config.yaml
d_model: 192
n_experts: 48
head_dim: 96
init_std_down: 0.0054
decay_shape: "linear"
Below are experts of layer 6 (counted from 0) of a mixture-of-experts language model. Rows are named router (the router's row for the expert), gate (a neuron's input weights, with its number), up (a neuron's input weights, with its number) and show model dimensions 0-95. Each number is 128 + 32 x the weight over its row's rms, rounded and kept within 0 to 255. Numbers have three digits each.
After each expert's rows: "mostly gets" lists some tokens that are sent to it at least half of the time; "gets" lists some tokens that make up at least twice as much of what it gets as of all text. This comes from a sample of Wikipedia text that the model never trained on. Tokens count by the router's weight.

# expert 12
router:078137100095100124152160142084131091183118189129187173169122132160084198108174189146142147080103161119090119130105163083131074120058091123138092137119169113067183152109190089148095120140156133138107120167162143144099123169100045111094181161044109139118125109091121167167064102130135147186
gate0:112152144069132114180090102163081216156126119159185131124128161098111155151199135153145176165107100172159140089086160110098125113127143153122082088118109161128088157135111139088163091109108131138152138128090178133070067118109197126115102193139121159094130183129082086113089146082165128163
up0:108129127118082155106136134104137089071141106133137146128130102052099131140091113159113121095137083146120078103178100142189172139083053134146133163140076109156147181152137131149087113121124180186108068114111065120150127144106109176185134135050188056209124149141111158142086140135115148064
gate1:163136165115116090147102069090129128169131154181205170151150145082179157122112194154178138075126090117172112079136076141105106133162120155111209127127129133090170139142148087181150096180129126124113106134114094224113125132130139106143127100107122174093153151096132148146082109141174158140
up1:154124154167105113138104096115104128098092162133175117106150125111170176137108160139166153130163099103154114110110110084096108174127114157140160131073128164159176118112174140141115130119111127126137114137178082091115117125140076094152054091057166210189140138100135138139084159120211189107
gate2:133095141107142185099115141146169112139087161204098127143103111157120141196126127109112116145122084147152154126143137205142109103061061142170136182152108158178130186168106106101134137133151102105147093162145155128192119061091145121131160107074143114137191102129109114132135173152082163135
up2:097157104124162101106176107113108139076167209130118106092177141120078095134127116091140098111165173075164119111065066125111131151150158117149112119126102104148130110097059072141125144159158085131100125098167102096152107062146140085130130135155145123151095128169082159086065150083166077145
mostly gets: "š", " Slov", "ić", "ski", "ă", " Romania"
gets: "z", "á", "j", "ł", "–", "š"

# expert 38
router:065136120143132067097097152130119139155163141071172099045180100104126110162111138084156114140154064118134161078129055096169082096128133135107089187117143167089129122127099150151144134138139124129150090166086108194092120120176122126103151106095140127134095125150111130156138108094136087157
gate0:174080097138138119116120058128091155137138158091074112108091179066112093085131166112144157147085140054144168094162082117101072160123121169161177157119147143122097119152165162139134172118177160131138113104140131136172133150098154116175193097171114159106160146198143094151131125180135157132
up0:062172149128130140162132109114149116112103105116169148176155154153173143114161115183114190138161128153120074092137093106166093095146169107147106127146149111128092190085097081130120137202128090084134102154125129113125156173169147141090133169075145106129160111145192147141125153155161070144
gate1:094155102149148138130130124061104107178097181141126117102161082120098099132114132169115154127111113124153132082118164072134083134101115129140139171153109119137138157157138082117117127087133125078116155111134154161093167153137134123184210178119089055129099167104125175087106136142100187112
up1:139099148125105128108164093159097122112207111106068197145132178126138169126117102142150149134106113129057147076136061082161107139162175133158137121159140074142152091107138094187117165129104108130187150137119167173179129130091115153155070164101075146081143093168115141109112107125099103141
gate2:113084107134096117058159110150104076160168069120205152103091175158107107067149159161124164148107123130128140164138110168165148132144145155112145087121137111140157143064071124135181103113116133120172128098094117124133140121168093089213082117103172150160148132178165132165167116105135078120
up2:170181145121132156123061167093174187092058184134098130150124131100173130130128094154127112153124106151121134134143114102107192079109060150125154123109091170103146164161122172130137159167093137153144153124108146075140074101142156149119136143135100136115131126132087133135115184125153078112
mostly gets: " inter", " mid", " counter", " newly", " non", " south"
gets: "-", " the", "–", " and", "/", " ("

# expert 24
router:184124122099089096110081181159164149115059151087157127120119089162166176188166181173090140138078137161137154058085095154079101119152121130165135109132109141145149077155129175161094094085100156144107098062133101195207152117109107113110107183081096085119135145134199162085137144144127123132
gate0:127129202162099118140137099096115173125138116181146141118086087152111172159190154140198175149144126107113084080140146121111045149135193070154141107136100075137170166192105155188149178093130111128111161154078109176131116115175123107114134110097082157129126137125131104079132169157140124151
up0:136089048118106092102142132124171076084079172097131149058156182102114113064143120119090099192142137188132136149166146188124157128100104151114159103094166133084156079100139097125120115133121133164134130135219168054122148144133178118100106134144132089155096107085129128174137052105132197170
gate1:116110172108057077088130105089109109103084129137124137090110161133113141096107163137107166156126141075117169091080145113114136160131134104125122220167132127073117113106167128141176130056122062142156080120086099126127141180123144147129169071112147118113127099156152156105199130121165086200
up1:095150121151129133093122120154083107116164099160127128147165114094169082117109111115098148089153107147069107140139144088113132119090081139137211100120097111127145161095141116184107132173081144130114130131164116117089112129115106097126167120148102115132115127081069129111099122131106218039
gate2:122140144098138162146096139069123155097097081121158118138135120156087094125144110115118067105112183113165124107110153109139124085154136102158123010128083112134100117143122146164152139139077119083108105142117090120123155127148149144078083175124159103164119105163151189172135113148142173157
up2:124121124106084076123125124121124197138142129144144113158164181117133141132168136079132140131136132095145160133123173122150157130168161133134112093096136132082180158197078118115194150093126063109116162131147087147124110112101151120179075175095151176096108140131116192123108130193133166150
mostly gets: " respectively", ".\"", "\".", "Plot", "loan", " frequently"
gets: ".", "\n", "|", ".\"", ").", "\"."

# expert 23
router:116100122135133101105146135198115130076174175117077085168125090095115152166073128118164116118128095166136115177151140175145134134107126155119151137102089136112109149114156091124156102165169074112145179095126114099094120185139191195093108091070146155141118131127146106112138163070119087082
gate0:125100152133131140095092209090153100136119124167178119136186153130218164153141119155134105114101140145134142121173184118114121109169114161128089124137128132112128101113093116099164127167101145170147131161149132167085161141130101120104107109131151151130202158132159124074030215164206116131
up0:158114125096132135075155124142126109088101121179187164084132141146163165124095177117074167169167158122067159128150112108143176190067128115154110125152128107098136009084134138139108173118154145127156119170110147075122120096121129230133107086145138136126073127124086077125033151163095111165
gate1:179136159090131113157127132144190181162107103156163093087068135144140177141125158168139117137091094095051107113151072204165164157160136089193126200128159111136120104153117129144067073111035148114108113153124130080083118202104138092153162097141118102090133112121105156101162136102159111109
up1:160101149091160122177125166177185109123136150125195137056038131170146137093083181123109179087096140106138115154116102130121089162136094085099178143129090124158135134126162122141136086123120138105099097123140102079130134110102136051146139128148113184113136082108092157117087121091134059112
gate2:106160149105135176076091111141144094161103187128106058141112121145134124124122152121085137091126178160116157018085095066105153126128087166209102092153131131164086132159165163135115141169085180143167100136140171110140132119119131172183099136083152124112092134122062150129141146127129094146
up2:148106134194130151160141148082118152094119098129091208102134076142161146123141138102099072132125104142077090131141158155137087174141157145159124116094158105092126148082130108090150099176190195119066156159117125177118163150198094079112162162157109122140108088110108106113064115220122158146
mostly gets: " but", " they", " must", " although", " will", " cannot"
gets: " and", ".", ",", " to", " but", " he"

# expert 9
router:139088112125165137129119113112133133124092142173133145149115160124186111144158092114099096143153111083093121097174152098183086081143187139191155131106116097140156079146168111132125147031132100108099152120200143096128120165105109068109117142138146128060126073128146142073165127183192139106
gate0:081135164125096106120114090135129093141171130159136128162125101172157159113069101176133098131205158167146138125175106167159162146159151131140070100103143164195148133137118140164136164185146130092155062157118120183196119084115108124113069109141033090107085136125157147120151166161060096133
up0:128188107142136106120119154066137122136092209175132099138114158095128128070122140091145115122096106154179193095117067125100103184118147116135130133131085151143094176179128052094141164096073137105148107147149167180109093162151133107170104093143155103122070117189159154138160180136125132137
gate1:065134136066177121101196138143109093152111157140164071139071107122152078113125146180175093127092143156124135055125164124097159127107182109149111081173149158151174172105164082213152131140137178116092098150071104146094099177161124145122082121129118125105109085118151116110127182101117107126
up1:104146109114132115125114094090105144098142194126097142132137093099082150054125059107079113132187153115094101104128140210153073145147145122134108097078143121110127142148138112130108107129135088120133113106162160201137082159094170145126106105133083133160115132098136149140103098151135190123
gate2:118194070106162084104092114134173098114141169150169155088148089137145077096096108159091133121054122120109114131085210151089099188140161099156105086101091162144163119109153118190143101134121113083117098148154083122097125115059118108109115151132156088117112131132111126084142093091111186114
up2:104089127137189095129170134102141051149123094163151169116128136120131072138064098116098128119169129128195177101100175123098102174075105129120131177159133131079105185109131133084120128115121161153131170139139145086121125160173145099098186088166056130129116177080160135131095137090115135151
mostly gets: " h", " g", " st", " w", " r", " t"
gets: " h", " d", " t", "d", "l", " g"

# expert 36
router:158129058173133113149133099091091145189042145142183137095099099099136092077131178109165112132117162089068130128153129136144091076166143154192134151135191080152127105136164075114174117109139125113140088094169105089143135134104151109137127136153130123143176104122108144085145146116084176058
gate0:160134068116116160118174125164131060148165158120129102192145126187164107147162133120108151116100110092126152065158096094149109130062174096169255099113122118130125082087157122058098090128114115135088168127085125122145076171103097130105120115102107163129078089114147098120075073171120060106
up0:131053084166057025167157149187140094125144125128168106130075141160097138104129137136115158151127153165091130075111114094162126149183122160116130096145108185134148121024114140084145099115127093113128126159116117113096105128115122107098142114148115131204150063122126175158152124170058140153
gate1:098163191132145115168178152106068114159114181130139101143128182131070102103096195151155120145080094211140137096131179111138140079135161099189094134144166069110112142128173156158108168138144134118068123155189107175111121116123109120127134138127172145114161168158187168185102176136114174127
up1:129149109173118120079122126036138070101084158103114142111099124137138143122139157126100115156146088165138079135121151137125124152135157138118109161119126164151177089044153131117100077083098084061140144142151166082091143135156113116099070140127206121077102174148137113117124098146162142105
gate2:150168165090110114120116102105081176144130086188122102118103129111114122143130195107113125179114114147128096179101114169063154130174126178131100106151142133089126183113179156188148095176168100143166150098186065122145158145144074080043045162177115118109112151066179096126096113124081125118
up2:224149078141090184123131111142088083186095206120155127121143102109132145109094146135132106131119164073105115175117136128155140138166162129141087148152131149170169129121089121137092142160088169178037174129118096149128102106115091100157140103077102122128088148106098111142111109161135123165
mostly gets: "w", " Jeff", " Hend", " Dick", "ew", "onst"
gets: "k", "w", "n", "d", "b", "m"

# expert 28
router:110131152136164139187152131064073170070070124126117134111133089158074110125140127126146086199068103113147093130074137101162133129115135099068177078107074153096162099158099152109119176159090173143146125159089128094114175175209104095140152106108075086095133138091112147119111165118146104156
gate0:157115131164120075102095093138141102121144135193161157106088148057159115107066115141162145117097194131099145153137107094112150168133095098027119149071108091137136156125134157142201113186132169109126158113135140121120097108092133162101094176130147133141162096163123152132172183207082126126
up0:170137155142108165151095109171146179147112109115104157151127099157089132125181085163141114154172068169133126113148145188110064143087119106189145172139094152166138116098115116090161092136127124184123134152098150127163129080113106108170140135105072129154090130115202086153228146052155103146
gate1:156070082174097115095178091076147072151111112153109091140035126115141072142135108143150123151102116132104102109065100116090151184108143128073125123142135146084138168184109172204161101089100120139136115186138074113156139124159151175112122146101146158175138106130127173140162120142108154108
up1:148163153072116082072144090085124117089112129077114116091181118150130173083111206074038130089100114126124117143182083165149105140094122106167170136130098121136125076088154149128182101159077146090114092125070150134044116123179118089093185164120143147082143195064085128146093112129132094167
gate2:137125183101107137123157102111155106162141146136087164099128066144137140043168152177135098091136147111119108136103077150140180093123124121083183072115100164111152089115112214130144105071083161150079074143137111168105121171169142086111146132101112141153142205111183148126081121117126138089
up2:070119162183139139169094153064124188138152151135137092137148085157157096155157151135125112138167125137069086140123159178139087140077092143123108063088141137172179060177103163092173172110145075155118070112126172132077150174165140077128143139152147180120159121080125109167122062147120158158
mostly gets: " JPL", " Coordinates", " Genus", " Length", " Species", " Phylum"
gets: "-", ":", " Coordinates", " Location", "=", " Born"

# expert 22
router:129114143119121129074161145107127100128172117095160101156145096124114185108111151173115101096126130109175129201140194123167065161095110159058109137155150145121102138123192084132140151123144050161108167089139126147124098172136156181101169079112161145140138094110082116163101136106119156071
gate0:146069125100103123115096088157126086157179079119148146114112148091146109116143150136164144157142134150178107187187080119102136115121138128232077159128092176087104148136121145065083169063139181172119111141112133115107107200083152114200161148140187119101166072118103138126158206104141121157
up0:139127108137143113116162134072134119155114114173063140088130154119106127135122080108046111068096127112138132095151188147132076188111092122137164099136171124107117140191129109117136122108084051132170203135083118166130108161076094120120118077119144107157100152123124118145110161091186137155
gate1:146115176156111114093103115121117150170141205115183149111140121119070179155118139087125093105095085102131142131156165197167137158095108102095084115136113111132093108151142119201129112095138157158136153113107154098103112084161112166107125089139133182112152157133150141062143156136143100137
up1:172126115176171099148165136093184165118087137091138158102113124101111148109142181126091126113111139129137156151130159178099074120086103100130039179118105083084136169140136126139188103115137154183095162107138092098069147115157110132127115111117122124101152144153156121107135160204100110133
gate2:129133133139157125066137140106086108108106152110130119102113117195081186129094102093096096138149106096179182093143150131195151089073180094128126144082118122161202110133125130158086114154190129076120142141143175170098093159106121079123115108125074134137152144104129101115148138125161187173
up2:099100138123108161115177147161145115187138138106175189092162164103185149178115158143154119067097114191129111132123145124126103164113141170138151120141112162103136128142135110130145113139150169113189118097110110133115141159119109062119139127075108111153139134158145084110048202117068121132
mostly gets: " Votes", " +", " GF", " (−", " DF", " MF"
gets: " |", " 0", "\n", " 1", ".", " 3"

# expert 20
router:129127160156128110088126140113128138068132134090198144113202145103151158122130150111106150108140099153167122190162135112166103137181138147109151156093179168065184148152098102163161188104165127155141140158092133188163144164115147138146162147100100111139120149145121161148081144145111118137
gate0:144128132065125157136131039153103153126116136109170151135059144199087101124159142144135157091046156118088158159126104140066136109070074149123171099201116159139140163132185155108119157114156136109170107118117122104164111075116037136129101136095096196128129101125111142110144077158116043132
up0:125135132079159133115165144151158167100136114092167156089137173212127147095126171136121186160075151216087118156142136130063104124065151152125160127112111176134157140080107188128148158145166096111134129145116062134147195148085091100140208119141139102099141125127155188173133073156144110178
gate1:166103116172131103108172126146158125089153155154141170113171129197131109086073150105156112106122116203124116118152122197143164127083146151133194120080140188131141078120146123112083129109105163181147178116148159110159150130139135102116117170102069138100166163133128114170157094095164088159
up1:134121101084130185124148132129091147133056129141107164132071145065128175165125200148108090172140144102073184144049125097128122107168140156118112168130138174156120128108096098067131167118090075115126083140127121125119142121124129111140134087116147104101145112104135146099063063091116115139
gate2:129124164142148103138105074153180114136101089113158176180124129125122151142147091106109142097091145209088089136133135150144154157076139161111127131125118095142154113171154099159133126109050125189110157097132123143096131176105083152157157165130088117127090123147113137117134074139139124144
up2:087132091132122150086139227113100136083096128163120136134098137127144125125117142201172164092119125085144158149141104096146114121191110123170160153122133122127104117118135158099163116100144169150115102185116097104156125085171197104104138138100123046119170179130150102111118132106189130150
mostly gets: " @", " pm", "',", " –", ".),", " -"
gets: " |", "–", " –", ",", ":", " ("

# expert 45
router:087125125122114080145130129183135168082146084152107106138168148098130123220141175110093141117148101168169125103060127144161147181099112137154157143132166136103154148094174115087144175170143120083169138139164082109104112102099097176095112100082093122106111110118181122093128177086138083080
gate0:072091138078141138151109107154110083083107159072110092124088074135082145157139087071099084150136113182109117079107145168102079044123122137128118110095094159120151153148125155102135135074113110151143151111124103125148127093136087129211127148128133150112141132080139165092140101108146121068
up0:178129224153118192101081150132118086172160101148155208070109164085143130120105183141093117202110129093114105134127107053139093155133116123032113123120147091121133091118054125143110154072140142098128162124229160151112159150071149132092120093135080132080105166126145072183177163123126132172
gate1:142123135070152210114077115154139134164136105113120152154120192166090163087126147101110173071147117126103060186132109124087107133092114094116166149134083126167171108076118194086116120128145133122171130064121123167088121164106155083142149139132091136087090192126155122158154073203119154154
up1:139160089143118109114179140121103127088132087123181069173112134125097120040140116112098113143051142134153162135147098078105176132072078166132150131136165188205136107147102149078169161104119108169142091143096117141159157164117131094102101106099141087121147155144116181131127105112116080165
gate2:124122145117137115127130122099131140097195114121142139142117154138112111082162143141137188120082128096136132172106192101146148116135113172204119080187127122182129104094127135152151110104197132175135100158097193131091083069097095153208057147165131158140083109107107118159164145129119143133
up2:102129170090143179099187168144118074091113119067123151131151116125153152045150173140141183177167115125170127141174153156130129113130138103086037122167121126220167093158164154097083087132154110166139075151133166126133118047124151163149108107136146123133098097093107128148121130122148194192
mostly gets: " until", " before", "During", "\".", " since", " from"
gets: ".", " by", " from", " to", " with", " in"

# expert 25
router:145170113125070092088091158170152127139157147099128084153147112147136131168081100167101146137097101160111046099144116086086193137119130155073098051134127127117165151139085073174140158134138130120077109150128159171142144115106155135087137088083091097154116133070095147167108129102117109093
gate0:128067118104150149169107127113137149130100173132184140095119155119187160103163094101190129120183143171137140101135153159148139132160162130121120087157136146061151102120151117197165121134097111118127125097087128123099191118117082175132107109125119071125115154142130184148159107136180083155
up0:147133137168124091201150135106186127119155150124149176125113158139129095090110119108137181130138158157175141186202146126123142142097093122165164121130114134120119119087132117153162138058092120202134106188101106102073234109118120137151142133157100119102121137156167120094105138101118170194
gate1:113153050142092072112122174142069168106141189156165169124113120183120140127085129087120142143127041119077154142114110105148153125173148127111074070078107072141122163113152131181107125128128168161093134102094145140135144177157162126154098137140163115169124093113120107153162143139124136145
up1:102121147044163141112113147119192100114165108116150119132133128071147144114146104134140153117103218140132069161158183166113099116121133189172170108096147134150161098183098073089150117117182092131165061134159101106044098074087167085145162084164079146132116118128141135104096086138083067128
gate2:138141120131157112129097117102176101169090137165109173101191160077109160128100124091154139166117193126154131061170145121129096119080177097099135152124163111118166116124176139130074188168089154120108108104137147070094080093132125127142120113114130093119143139187198128131050106105057115078
up2:129145101152128147125161166128145119134129109106068091167124191106201099165130154108157154134141123103145092161154123097164098087173128132167163156100110134173109122063125131129116153157092120170205178144177088112170154118175144088109119125120132076115102130173167094082137162136094137167
mostly gets: " \"", " '", "|---|---|---|---|", "|---|---|---|---|---|", "|---|---|---|---|---|---|", " “"
gets: "\n", "==", " \"", "===", "====", " '"

# expert 34
router:084155089111102122134122076070145103207098163110132153075150097115165159098138160134191085121160152097124107126091097136095156149101183146122132101110146113184129147077109153101104062151136108113133149161134171101093151146159122122108143122153129180189095151163072104085055086107169109150
gate0:129067088125097145089191102112128141141150127168110121104117096113077142128103146119124060117130128118083128086119179087127152140178105129117152136134138074099122093182104139157126121168211096138060108105177107155108154105177196174096119139136137156161135156102164133170134132172159097179
up0:138095176128108146149143125149110070132135156129146108135136094118131126082178123190149081142105154161165087047140191141115129148134172121076142130057144151121122119091157117131201134179120165146115171083167154164072125151146082167127116110132150122115128097141121158090102041143085126168
gate1:117104119117138168098094103107106123146046103097151105106107095119151098084071137094083132115099068071155111089078102094126107083134115138168136141120175134145087131174150227109159102187137073158135127139103141162173087151152079162111095168191148119165094131163178145083126147109082136172
up1:158174141165123101115086133111155124170124123134118078131102139138134165109082158145163127149157165139097132142084163191184159190195183161109115142185141188100127073088144108102146116127138138153107137108096067140099094183165106109139118152129135122105108082161140114137115126197131082104
gate2:165132148106121124173095105129138163112151142133163117154178097101186107097095105165203133103150112139081055123099097151141114127129120160107146151116161074139113091113137182154124090106069146162111077138128115177155130087163130127107190143165064083112118050158107109164097151102168067108
up2:230165137102130174181137157135126116138112156131177132170140118108113127088106083152156120153121121193111147132121124150175105113080151161055166133172203080129091190148144150107089118065112143131084098106090183167151084128144102150133128166138106133100142155134094117118106134164139127152
mostly gets: "op", "zz", " Chart", " Cat", " Peak", " Divis"
gets: "op", "ag", " F", " P", " G", " V"

# expert 19
router:084163184146107146103111145142098119098127150115150174084155133107134168178169119113160144155174123129106095178074172126131154108134121118088108103131087161079113155115128069093091145159176094112100164097131092175131119173159170191135145113103143112104143071173149096148116080155112116168
gate0:168151161074165085173162112141172046181042172129150110148099163119163156105098176122107126135150102106098161134141126137132125072164129132132133137110109122147120134138161141144101076139135112093104161080166146121102123127171066135146151157124102103109116117095142104156120121119147113085
up0:201118146094115138130139113155168077164085136131184078161137126153088109124072148160042161122127088116144123118155119107136128097124137142135175111037086183125126113151155128167143062150115138154050152113170107141114153131119038151125163180116163115082118138192135085142109130078173155139
gate1:158107159097137088116096174070179092154094190099164176178168082111097133092110140200133105131086176108121135152155123113073127138143075162118095198073102149090101129148121153114145138115166089148090047141144142114133119103189148170105127150095108141130093118117162154107163139184131100094
up1:171102149181139122134105122101161065143139090088139126118151160185111136160103160137067189118187154077096176184183114068112148148131149105131097153061069133061082142174126118154153081125119157159127085106121109092105129137124149129154115119126166118086137136115159109088150138200093177108
gate2:109113134119128151171151148108154146119136166073130109166092113166107175133218104142097114079035101078148083115089127121080076067140146164084123136119121101160144184097178150193162161132122217092106135175140153163149151071096132073129164124131108085134108138140092140173138109121096121123
up2:061089141150143140120119088124131103176125178137159157077138165129102092099096100120065121080178158065162095086179043148121136136126068107104193117141134117087101089129179137153169149153141121132095184142101091164131200113133125159142173126146148103163059103133109127142163090102095082139
mostly gets: " |", "\":", " :", "\";", ".;"
gets: " |", ";", "|", ")", " –", "\n "

# expert 8
router:169153146095141143144178178120085168106129129145151136085117114147079146102149114112127092234042153142098094158052151120167123097134104098104125101110091083125151125144154140096090152175116156178156146109120143104123176190147152111126190059176141099122144147098097135115086110105172081144
gate0:056115146133133128086125076091119156136142088111156084116132102107103128125116125172141169050121158134133080131074172102111079096115141113113139164119146090127133103115124083139161129109099058146147117098086109088066132144124096096150203173206108190122119073137106173101183142151141160145
up0:225106100108113130146076108140118084116069150076088118115129136192108086085129103060090172134134168087122115142187128129142121119168090112134138091121130124146103138149178131121076163150106061115130131115105118056120065105098106152080108066032099094141127091115147092138117147202146101104
gate1:149179139124092102117063060087139130123122082153124125088141120157143108137163160082070104160146096102125129165106092126056146082134153148168075123114104078114151123156099138163131146140173108137100145112153123100134142112083111112151126135074124128157090155079121146168122139123115152088
up1:153123111119076112141139103081111170118134101092091111171084112142144117142123186130157085143096069152140123113121084127139137162098180145117153091105156026070172156144090157150105171135117143121120147150117164101126108103122131169103159086056139150170193147169128123125134146125152120105
gate2:162115152091130193057145102126064121121085158149097098107143216140135142079124153107170077139134115080095157109143138055163112134144113146071102087167059092139123128148170088135133086117124162154048146085110140185172102116153157128142078138099150133120106139083118117163131114110182210149
up2:126169145152182122145172065131165147128160174126128113149158101139144176181145136127150136134122164134139167125131141137099134127147126214134169170084131128151172111062161170146149113082189073071094128149060163106172112079130135154134154125163092068170164153112155154139110144133077165113
mostly gets: " Genus", " Votes", " Date", " Result", " Nominated", " Candidate"
gets: ":", " by", "|", "-", "=", " "

# expert 0
router:134118173190085126107157085064138056128125063139184121143103124110148168179134161109081117126140101109139118109109178093131092144105125165166148161101159159180114118180179089202113162167179064156079106131148164106090181167111143159139147106099113114172113107142061143153152163127096152142
gate0:130100170130050149219124197085118147099102084117124113104076159175167158119178146181135092149107066109096102111105152077122112124113117130143093082137117173097130137149112219103072195071087154155065140140156120180172136110151110156160104102117118128096121092117123111067055136194093187081
up0:068115103131166103135093086141118135171097124072083083075124083158140124105088152153142125123110158078096132196161086130135156128167147111156137134140171183120163108139156117116134058133112115131131131120151111150151092106116085093102132066177140107141120194107189112128021129167139158180
gate1:116123168090093103139092115133105099133162212124158134102151152110131128184164156086112193177181126172143174130121172154140074149113149143133161107148141114097115094149151064127063151199104130220167152092113082104152085092104151116082095125127136169169070109220138129096113145155091133123
up1:106147145126116075152139072130164134032129093150112090123093131157125090109185129090186139113076157136137165226191139156088142156182138157143115124146066134156081181098106153160088097102119189126161177146151128088163182090130157179102089117150103126103110077156146156100149179130193053164
gate2:171169098123142140161095124079106130121132163114169142156119143078158171093111129134103134101122114185113125106063084073094080142110142131118152104122111202156143055094145146176083118179130078052135105139128081163098153167131108130140127089175103110136127091188074107164106104114156135102
up2:050115180190103107052111222097173131090156096094086134114112131118123152128201142160106126170163144161195106102113093158169103129145119165089092104067151158104045169165117142091169157097184141177074129137163090075123115099141152195094123111109191131059128130088083171133082109115137071157
mostly gets: " Q", " San", " V", " U", " Soc", " Dar"
gets: " L", " S", " D", " B", " V", " R"

# expert 21
router:166141124145169186160121141124096145128124128153122101179160164106082120136135157090078123212150161080157092117090168120117084099086131085145110098164148101099107174104073115116059184122120087162137073143118133113086153145149131126176104105074143127139134149132099125145142102094128126111
gate0:167169075106135151110106171122081128119134163110138137133134112079143109190129154099137116116193117141141103152194120111113143082094172140186110161081170147114139154150117085094133099181191201102097134125142148096175131120104157157096167097145059175136133164093156130150109108144171106136
up0:127115122122134102113145174167145130114090162125109137124113092102144190121162100157175120198141176131139142155142140129167095180098120142158127130140118098105114105081078142128146151155181120144155086043124088195091146074166189197156154146180144152167167083145111154088165125151094169104
gate1:114180122047130162144104125116106159111084085209146115114124144116156172132105086103121096084141086132180147160160133194126147119092187187158178122122177080065113093099126073126046088123110123111147116160108130178141156105149146127188143094073103072120146106071095145100129107125148182035
up1:106165114121111165185109194143112141087110144174078140122168128135062135187099121139107076153119158148151152138146148164054140144119115167151184143106121166064100111117100097066139190134218152088091123115126143151106126144165061106148138194202150072109138095169095170070110096076110144135
gate2:191097190137123120113065122104150179152118132117090142164199104098154138136113147039198137113137124097162159142085210101118121071142155152121131158147188056163132114147093162155164157085100163107143112090094109089100137174142083186077067143171106082075166149130135069147119135081149117102
up2:069177161118163146078174131118126143156122129135088162043150112128119121139153140126178148101077149109150072131146107135206141127127116124108141134108181134085152173126133157109131148156183141036117078187058148136111111139111156101120116136097177102099091132076057111150058110078125154096
mostly gets: " Pakistan", "|---|---|---|---|---|", "|---|---|---|---|---|---|", " India", " Indian", " Sri"
gets: " |", ";", " ", "a", "al", "i"

# expert 4
router:125139201137090130096097164126137129085159170081106102174108100115147144149091142115162125103172143164095088092169088099137137084152175171082147092144110098101164152158155093160118148103112086135119158162170176097074155076146143168129158121154056094108165097120077150129139084130120135165
gate0:180111140149103124163103153052096059052110082098101100053097161147115122044104146127115095116091129109111195056115146108121101140121146154137095111108177141182131126172118159118141131098097196163178112122127161066149136138131151154122117106149083128120153132085062167092145172081144140136
up0:109123121071128119114124104101126112208187108082144101104092144160196172100157103175125153145124080092108120087106176152108063138136102164139099173169128135151136132154076126128118128127099115148113125137191105140142130089118122119136145143139118142147179160144157151132080118137120102107
gate1:162133138119136196200158229153142109193087131127051155116127125120126165166121151100106097111075163129149158120055116127070077080108111100135120124124122142104161189117137164137102083143143132144125120118117128155134092181123089170145133140093125168042171146156149165144092144060121126144
up1:106149184107106195166114180072118086089122156141107080141112060197111130143091152141090096105132146160155168116123101172089155123128107143121129085128166115150129149210122136127165082146129162111071093131141123110090084160184157173176175079125071107084119161187140173142221191094134152146
gate2:166067127105143129093163118116119101125141170120099130144095088178079135095104078113075157076080136090167124186130084184127123092150172132115097118132160077129138100147086128112115118163135132136117157108167177135156114165146108125168128137188103068114096181086126108138097110080117147112
up2:146083118135120126170105090125088143148147130147088146164118043094109067145141105112093175131128112141152094139133093114131132097163144075089085135090196141131135090128161165105126136113098074127089191128153165126116154098138142149157135097155102066181153159070140151093127085144128192106
mostly gets: "|---|---|---|---", "\n\n", "An", "The", "And", "St"
gets: "\n", "-", "|", "M", "The", "A"

# expert 2
router:159141106136136111101155155141155128094169120206175124089169158166092132136090142082091118079105122112145131148103175144120159186074106144161166153151181130115176131100168142146127098169149119114148175130160136110102152143081114118124174102139154131178124066152120136101089111099149162086
gate0:138136123174048161086115097104156145118108141146111171095142147178122130144162190157175144170138134100164119093069051207114196111233146153176130114142167155150129096178148088110166071153162111161146126101150088167094061133109159108147147126088182183146139176157089101176142117116145096172
up0:126130125173157129102097105126091104116150153123144155117168083160104141112173120123117108111123093116164116089130098108062094147142127120203143169130109137110089132169132114165070062101186130150140113088119132186096113187087141153142135156044150106167139161088137040169158146107094105160
gate1:139132055198093134152153115088141113161138172120099164118135095131142060150155167137100071125028106158120101124081082142149159097100120104088191158085157189159120094119145140116141076186104125109111125118088112120137137114146148110125162131071112160102153146117156093111156145134093154151
up1:087156115112100103076156143140189144179160165124121066216097116086199083168089132096141134125071115138085165127084108090079130152155078152113139165067192157135084124157152129108149138155176153097111087131102094180154123051069151135114110137164166107131085108126131153114105130114151119115
gate2:134082131166107110110095160100140141166101186204160111123138140130151187074158117125127165188114168139125071048108097138133143129117141153149177124148177147160133159145139141113082118181113143105143116125165162180130117173130075118100223181141150143123102096140174160174106161104151097132
up2:103148172117138205127088103121086125099157104115175133130118100129098104122130154170063145141168133108146182119059072145109171109114118136094095129070108070162178099113138103135143095081099130125161196176074087112137079100112144130098066100146161123172128108127128133138136105089126131212
mostly gets: " After", "After", " after", " until", " at", "During"
gets: " in", " at", " for", " to", ",", " on"